{
  "n_experts": 64,
  "vocab_size": 32000,
  "norm_place": "pre",
  "rope_theta": 10000.0,
  "init_std_o": 0.0,
  "beta2": 0.99,
  "weight_decay": 0.12,
  "max_grad_norm": 1.0,
  "warmup_steps": 200
}
Below are experts of layer 3 (counted from 0) of a mixture-of-experts language model. Rows are named router (the router's row for the expert), gate (a neuron's input weights, with its number), up (a neuron's input weights, with its number), down (a neuron's output weights, with its number) and show model dimensions 256-383. Each number is 128 + 32 x the weight over its row's rms, rounded and kept within 0 to 255. Numbers have three digits each.
After each expert's rows: "mostly gets" lists some tokens that are sent to it at least half of the time; "gets" lists some tokens that make up at least twice as much of what it gets as of all text. This comes from a sample of Wikipedia text that the model never trained on. Tokens count by the router's weight.

# expert 6
router:172179119121161102156104153076111107145067097185119098066121110139185149085134094135121112103182104098077163152117135105155136138106157123128163120187091148140129128142126159196119097094112128122133127086186175191151097139099094110113113135084143139108094164141173236107176137099115160111103133127022174137127150197116150089122126112130127105117119141095143143119111105169142166131121
gate0:156180130137174090127181123171194160131056150126063114088116131175129136082075132094112116175097111118131111196162141174095068107109105162107133107100134182145110154147109123109153113073113140135132124145125137155137114169082078136111116171117203122135141097126200150109166101081100169107124083115131174166130142100149054087081153110124161072156183131148182141070104115148189085097120
up0:104084109119031153117122136130071123121186185108165157114088114104154118159125097182086109089139136148148101072123127045153202155139137118184122182082133065114155120108140109195146156109116143154131131125147118098110138146145172096152161153120094113139103155119032066075107101155163128137088139127091077074106056138126208193145094175131137148081097099107081141188107136158111168148166
down0:085129108116169124186129148111106159189118137104153208098094087174148095069139174130148142106091060161135132155131138147137118119123150163123205115143081113148183119141151164149134145171128112136123103105115117092155106080131176131132088093139140115067084157178155121097068144095188123147071185161118158103120087133240136113127107122141120133051118139125092179131090145107113122115135
mostly gets: " On", " on", "On", " for", " For", " took"
gets: " on", " for", "ing", " with", " to", " On"

# expert 31
router:167119104169175100147106143111107108132136109160129101115121130137154115106161097126124080116133120108140126189095101152156120153100204120098101105160117139168143161153111143184116125097103150143123104114128137143160074125102081087113117096095140163122126058168133185137125162098191112113095165164084113156130127153121160153145148119104141133118152127146153132205144129158136123165109
gate0:173123138186140151085100150145087101144137116126143144121086104141103151088075135141098136081095119092132133141192144132138089109123174118161091117128154126167136139140128126174182159152169068119128096058153123079109059127113112118183085155158129102090109110149124154159132156111207120149156128156090117114158129146125115153145096124105153131108111102132157141156097144143131166111131
up0:104147089074033113169161147125220148035116139179104148102147095115151074104168052146151106090136089163134077112115109121104140118097109131116173138093116141134095120135132089079105123074082144108108166160097207186166160103159154141085154160143107163132091110082117116058133099157079114106129110096133149144052088111143090135130170157138096129176088086064109135107186129139123119109132
down0:128148070149173076159094154165145132131099111147100175090145159111135109120117105132214149136104082148121138219089135089135155087120131162138126159143119152029134056099137121173172068132147101105114111161140119134124160132087118096122121117104153153061114122148112147126091063156132103150185071043130118131103134126208126082069153109056144164135114032150117103121065174122097184168098
mostly gets: " be", " was", " were", " been", " are", " became"
gets: " was", " is", " for", " with", " be", " were"

# expert 17
router:142128127151142130143167215111156126095056173066143096057099101108135142141102130105180146125030054123091123157160135192064122095142099075137071121093143141142133133149070107103132128078125107141164109139057145096129157142119133118142114130089136095149159146136110071064134074157149121155112107113132146119079111081105038056153134117141115119127069138103157118048128154118189079155113
gate0:130191116089100129120127105081135091170145145083099138145134084088121111101054200168098145102187106149123120129102159110048124149126118193133036127121105177113089129153124155142130117138197168115155089103133041143131166118131115058100113147144087137096138136130143093135113126112105142155060119172116075147084139105131128167119020126130130210175150137086148167107122070115115073124111
up0:170146098123106107127181144146158133216106108112131161142180099095148119111085147118115185109101068092145164121113151117086085127142140194104118129094140182043081116146158094128128149123126134083109125107152077146134097107164129076099100125118146167133073105136137108102167140119122108102070168143177085172136188127111126153089146135116179176121184123050138147057141164089094162127137
down0:115114148138111212063132138124150170111144168150150122115171147121138048092125155133135139145140146084157106147154142155120102085085157144102127163130154111119156112104155079054135115123083125133048129078097108108121112134144161111069115097136105142176139054127112157113111112094170166086181079211127108096108070136103124162097137139055098094043085121157111104126167123095060136135092
mostly gets: " 2008", " 2013", " 2010", " 2016", " 2019", " 2011"
gets: "s", " 2024", " 2013", " 2008", " 2019", " 2014"

# expert 9
router:101135115071145150172115133100173110138115107116115114163061134111152126110164086123142094181092128161125123095149117127126104082121151141123120174156118114100051145123084148121134136047111138148152127104140144116159160124129097189147106122109153093138091078172152115049054107143141068184039128132084148107164090109108132071149127157125114101132130132076138148011132105144122069147084
gate0:116144056110148129080141142177110082156139117109017081141106111111111057054114139079175096050143153153101144164152150129130064140165160122146159132106163163133153172168136159125112139115125169115125130069137144070107082123153148152106092134125118094107100096116158140151146101148125133131093065131135093148133110101185169155082125078145192142183084181154143053093171113118129115089102
up0:134127194213119155139135116121121153081136135101217121127151171118152187180110125116055137131099127112147106068146121130077182101145104145131129163108168107154112088071155095135158082149137101151148123153082139179163146120137145092134169145130175139068151148141093081141118190169102147124133207127047142141103151158066114132129116215072116102110134072130122169168114131158098152152105
down0:143103139123108080132128153190120102108148173083119088150179080163092179113148136140150149092120166077123102098112139147143163122142117164123132118086076090144141060108088141108090095157101183078089126088073184094146084153146123151116103137143162170106113139126177167127100167202147118162239081094075084138150150154155129143111121113127144133172117120091156137077148146137151137088083
mostly gets: " de", "\"", ").", "\".", "\",", ".\""
gets: ",", ".", ")", "\"", " de", "),"

# expert 40
router:141115124133100134172090133160203143152093121082139130099122119131139181131088113150114087102200146130146099158149148080090123115085164201115127138124085078172100233083140138114144087128126108094158145139140129071084155110122144153153129154137089055118168109134117121175087081117203154107160132148150149141135083083091162092143094137116130123173142163123150179120141163160128144136113
gate0:145105155172162156109136141126113071156072143124177097142114073115032120155155128162145119158137149153140145157085133108069159152170120144119140139105177068131097138135116143170116118163096118079132163096127181129137153176200163144187125136149162198149118088127137145123161166080083121137095195108164128165121176171133147155162158151104132158132115062122079137177131158121119144103156
up0:146205153116111128104139106191149110149092100166132131125131091097181142121102105129092152118171144070163070138115149112079094135143164193122115138108086086181166178137137135069155179108122105149163085111109113139118091112165120152160149151114113115105130125089141115180094168103107131103129155165118120158135138146120112144116061126117103145159170120111151120093132120157175091114115
down0:146106120129097046091180129137146169107106107132145120103129140101119164106116149104107126127153148164173106114132117139134119052123198140135143132094098070157128160176115113090143097072217115127128154134132085196147184124086094093146158148176104142106110150129103108117133174086143153158118162150129125107144087144151107125107100122079070160184114114104194127151145113129136160111120
mostly gets: ".", " (", ").", "(", "\".", ".\""
gets: ".", " (", ").", "(", "\".", ".\""

# expert 63
router:138150100125180093124118127107093087155118140129092086142086122154096140059156127126074155061183140125169128127074089104128108170163144116150117183160123149062047104069139147147145149146148129111119089202125115140138080168092116081108087084124152178086151100171136120122222133182142148126042082110131144185187126079143123161128121103111131151120096131125104116100168133131107197111129
gate0:106135104098131131150181099089124165130148099137131062108186173099137085141131178118134103055124126169129096124065128131138089103117122135120087181129147091159154085183080157144085104119133137135159064111105124127149048085126175119168080054100122137123125084133187095116133102161139104135096072127121136122117147035053032130104099087146152105113168120141154109095138073126116132093154
up0:155124094099116166085133147156158130177152091161161124095104077114160139108151088089139106139131210168119092083149132107177172122078092096120174154140087144103108167171115108146116127061101161113121124100093129121164134089108100144094153138145080163116142161094150121159072122129163122174143108203163079140177137128170159099162178123103093131103105134120168127080133083158130108143134
down0:139137100132169096091095152173090157158144091135185083092131168135116076120083116142125122092140123102099166132102096125102146164102194125108149119137158120136171142104093185186171137156066115133126093115126055098140119148144121132135139140127068130084109143191072118159186108102099171124106137057064131146141214077124105191099133118125086137144140121128101101155117103154133158093126
mostly gets: " a", " as", " A", " an", " one", "A"
gets: " a", " as", " an", " A", " the", "A"

# expert 10
router:139166119111095113144062107134149161114105123120239176146158110119086097140126135119151114142129154132074133084097115126117103130131089165116125152156118125114144143106144146118078170184108114118118146071153172122111165179166123169111110090197113179160124082175090135143186132102107113101135083144117152120175124153152153129156094128113110147164133209134111173160091176169174115139159
gate0:100151124106178128173117146117123164143155115126192182172082101097092236153108065129140128125183135099098127100085100162110128136128089126133146090135180139124123159130149100157097142114149172152115130121148137074119132138115117070094090096166108175163102140113128118160122132165080164101141104153141079094132099138155180146141116175166109178149143186107113142151099092138113091113161
up0:068175154152170142150105143109140174127119134174153146161079075130115183094112160155158119133106131148122140096081089115086195108109152102130176102189110142145127104112130085131109169119145174107107090166100142085135173116139119162114138133161164110157126167132168125164169128085090127109157114110088093126107104071134186142146119143119128140138176125144136064119105103119126161165162
down0:138174117128144082119136127149151141171134101120097086198122104127147124093144102172193080085109132159169109190129146137141105116124113128093073204180134135083162146147088153154126151118109085137121078180123142119093127118152109144016162120172098075137091110129189093108177075128147136133156107106111166131155131121137129104116121160158141136108096160163145142188139110155152176217081
mostly gets: "o", "io", "ro", "je", "el", " Pol"
gets: "e", "o", "a", "er", "i", "t"

# expert 23
router:126129132118162124177137125056196092139093143141130126090136135096135141074117077087151173203227128122125149085111110110142092143118130137159131208154138155144135147136049133178106112101109110116104060052103130096140143074140092155092121147113108125119168151113104080117049165151126080146081100166141156159085148098167129055140123130095103142098166159149130119160096112137125173147114
gate0:130164136108133135155154119190123127206157096160086086138191147117102153110138119076134138159139065132109123134176140095105127123163117137131126085119151110087133163144079130106170143106116128139159104100143132143181136135106103179157161105125117091079132134069135134123067111177146159171061149186184139195063149118124165101134147109112148105093085135050118127084120148144093104171087
up0:143174069142118130186157109094101168144115123147082077149177136169063148095202132122146138117089140076126150119119101088106156144101109066159104122110149117134093192120090142067136109112139139102084155151174153122077116139151133135142142165207139120076093083134083143084108182163100110107110095159141166152125121140133126138126112088065186175095095160093105083109115174136104081163115
down0:122157161165122153144081099107126137138118156136039124180109117113128148153117122123123132107150132155147112106135085148120110116212168070127117134141118081179181139129150063173107135104122118135077125174082080110061083115137117070131127089185117128084169170105160078071083145196135113099119127086126077080088116108119109133127061097097112055131106073154120102073199157099147094083151
mostly gets: " single", "able", "ous", "ible", "rum", "rd"
gets: " or", "-", "ly", " single", "or", "able"

# expert 3
router:156167119091140125125159080127164102156131124093130093143095121140139159169134145160128112169074031123200144163149080137147115120151172190124140030158113113050058104124104142173097127126119139152126122101079137138069207164116125164109123127035147073179122158155162079132067152111136148195166121128112131138116149128136137129133145148145111107208097132074136104119122092165083147112082
gate0:113107119157128130145106087085113155113168153117112160168097134151104111145175095071176113143152123131141121104135135119164140128134134147136137084165153185084128093152163133212154114096133143128136116167109169136135136131153137190167172118107052101137150094111109158136127146085174124151085055117168092128128174110098147128119135119206077079188142104113142106104094152129187135131082
up0:093125094163139136150103092083067151084145156138114154158104111123106155128145075086184152132143143144146121094143143123144128133119127122134119082175160156134102108143169119154152148082118133152126128127118176126127137134190131164176160137111026109136135080117055167100101145091200118126081066122150067143126164127105193131074098109174105070157118099113147110100085173108193140108052
down0:128146098112124146085076129091144145112127081115072100196145142134139122101136113070103116117175180130154131156138064110143120081135146097111178069180102111122143095073180126087043156176108084102130165090076193179056083148170116127111147114090172146119112144077154107115124152207109126124107100134170135139160107141093145209075164126104129180123150151103091136127162118076139168117140
mostly gets: ")", "),", ").", "\".", "}", ".\""
gets: ".", ")", "\"", "),", ").", "}"

# expert 50
router:145138081211178127135111157082110135120090114115175109173098056128115155132037114087144096143129132151122136216110064170121120145104112132128098092169139131162139123125125141140164193103106131094206131175150173123063157172124150144120119147135116160123173159139088139181160124122120131120102042090131128164062139142115068081104058163149132143139169118090139125100143158135139091154118
gate0:138161118129141081148175160101124040126137102151117153172076055125148184160097107095118122176079117148109112175169149134074097094086147105086126171126104117148142120134092068138161114122124146121188110108155134179135124125113141150110063105123078108153155172161092075104121152094105145087081072064163161121090147104149095048128159116136103145131110130119137133088177142139147115136091
up0:127148128121133154165129162132118099123089128165144136151104098155120188144080108128165153160093112131120093160160154169060105146094184136125101122115080143129132140069085073167140120171067190134175121119162146130201138138134158172161129100168151110108163210139119077177149206141071152121095095110105116184069150101165123098106128082140066123120087124115099141085127103123099096131083
down0:135131161119181101168129165128116126168093123124195098196119109103139160072124117127077102148064162133113143109146108096171095105138146203104099145173086206137133108104197184142094109136106092108141113168092150180147100105091178083138109101107130093086128134173150098106139123158178113119150129132161075108097181134128061142175110106140119149135168146115152116123174087113133115117104
mostly gets: " I", " II", "I", "o", "E", "ino"
gets: "e", "a", " I", " =", "o", "i"

# expert 33
router:163202101161141137144152134116083131105124106087196170153164145153091130088166141122140134095106126088124121077136186152085131156146119123121147032183170103132189140145082102137172077134155134145107082110104188165125133134112119189118121107070105173182137112143062208120135127155168109129144122145164135155113140169107128132119166147118161143109131153092085145110080108124107090093126
gate0:115139193153110165135138208152128100101108103149168120148113158158063150096135107048139110063186096167167166170134169163120126126098100122173163092151155148137103119096069121148123099085176183130145112076155157092157182126116097119117122091155137137109109100136184131091138156098166124152141134149126126116121130158166095170113111131120103134169157127131170148098100109116072121077128
up0:130145193150065167147146179119108094101113139125155112158106161138086153106127126037163111062186095188152151166127204175132136127097108128181160096179183137135126154114069148144109097080160161133148104103162162094153178130123104112115163105159136115114107107161172128079119153103168146108133131141113103139143149127141113156108166119139139126155161147123154144098131108133114109051115
down0:105106145145146067069160141158154145112135099135072129153113169177115097122138139063110121142156163132170206239103164117114118111146146158071136085141182194103136144138123120128141094075160152105125106160090188107109154181168109136154187111125147090131073125132100154159154129179143132153157128155128193103130097071086135106167119101136099133121151206134126123157143107139047144157134
mostly gets: " JPL", "Personal", " Sheet", "Professional", " Loss", " DF"
gets: "|", " ", " 5", " Party", " Total", " 6"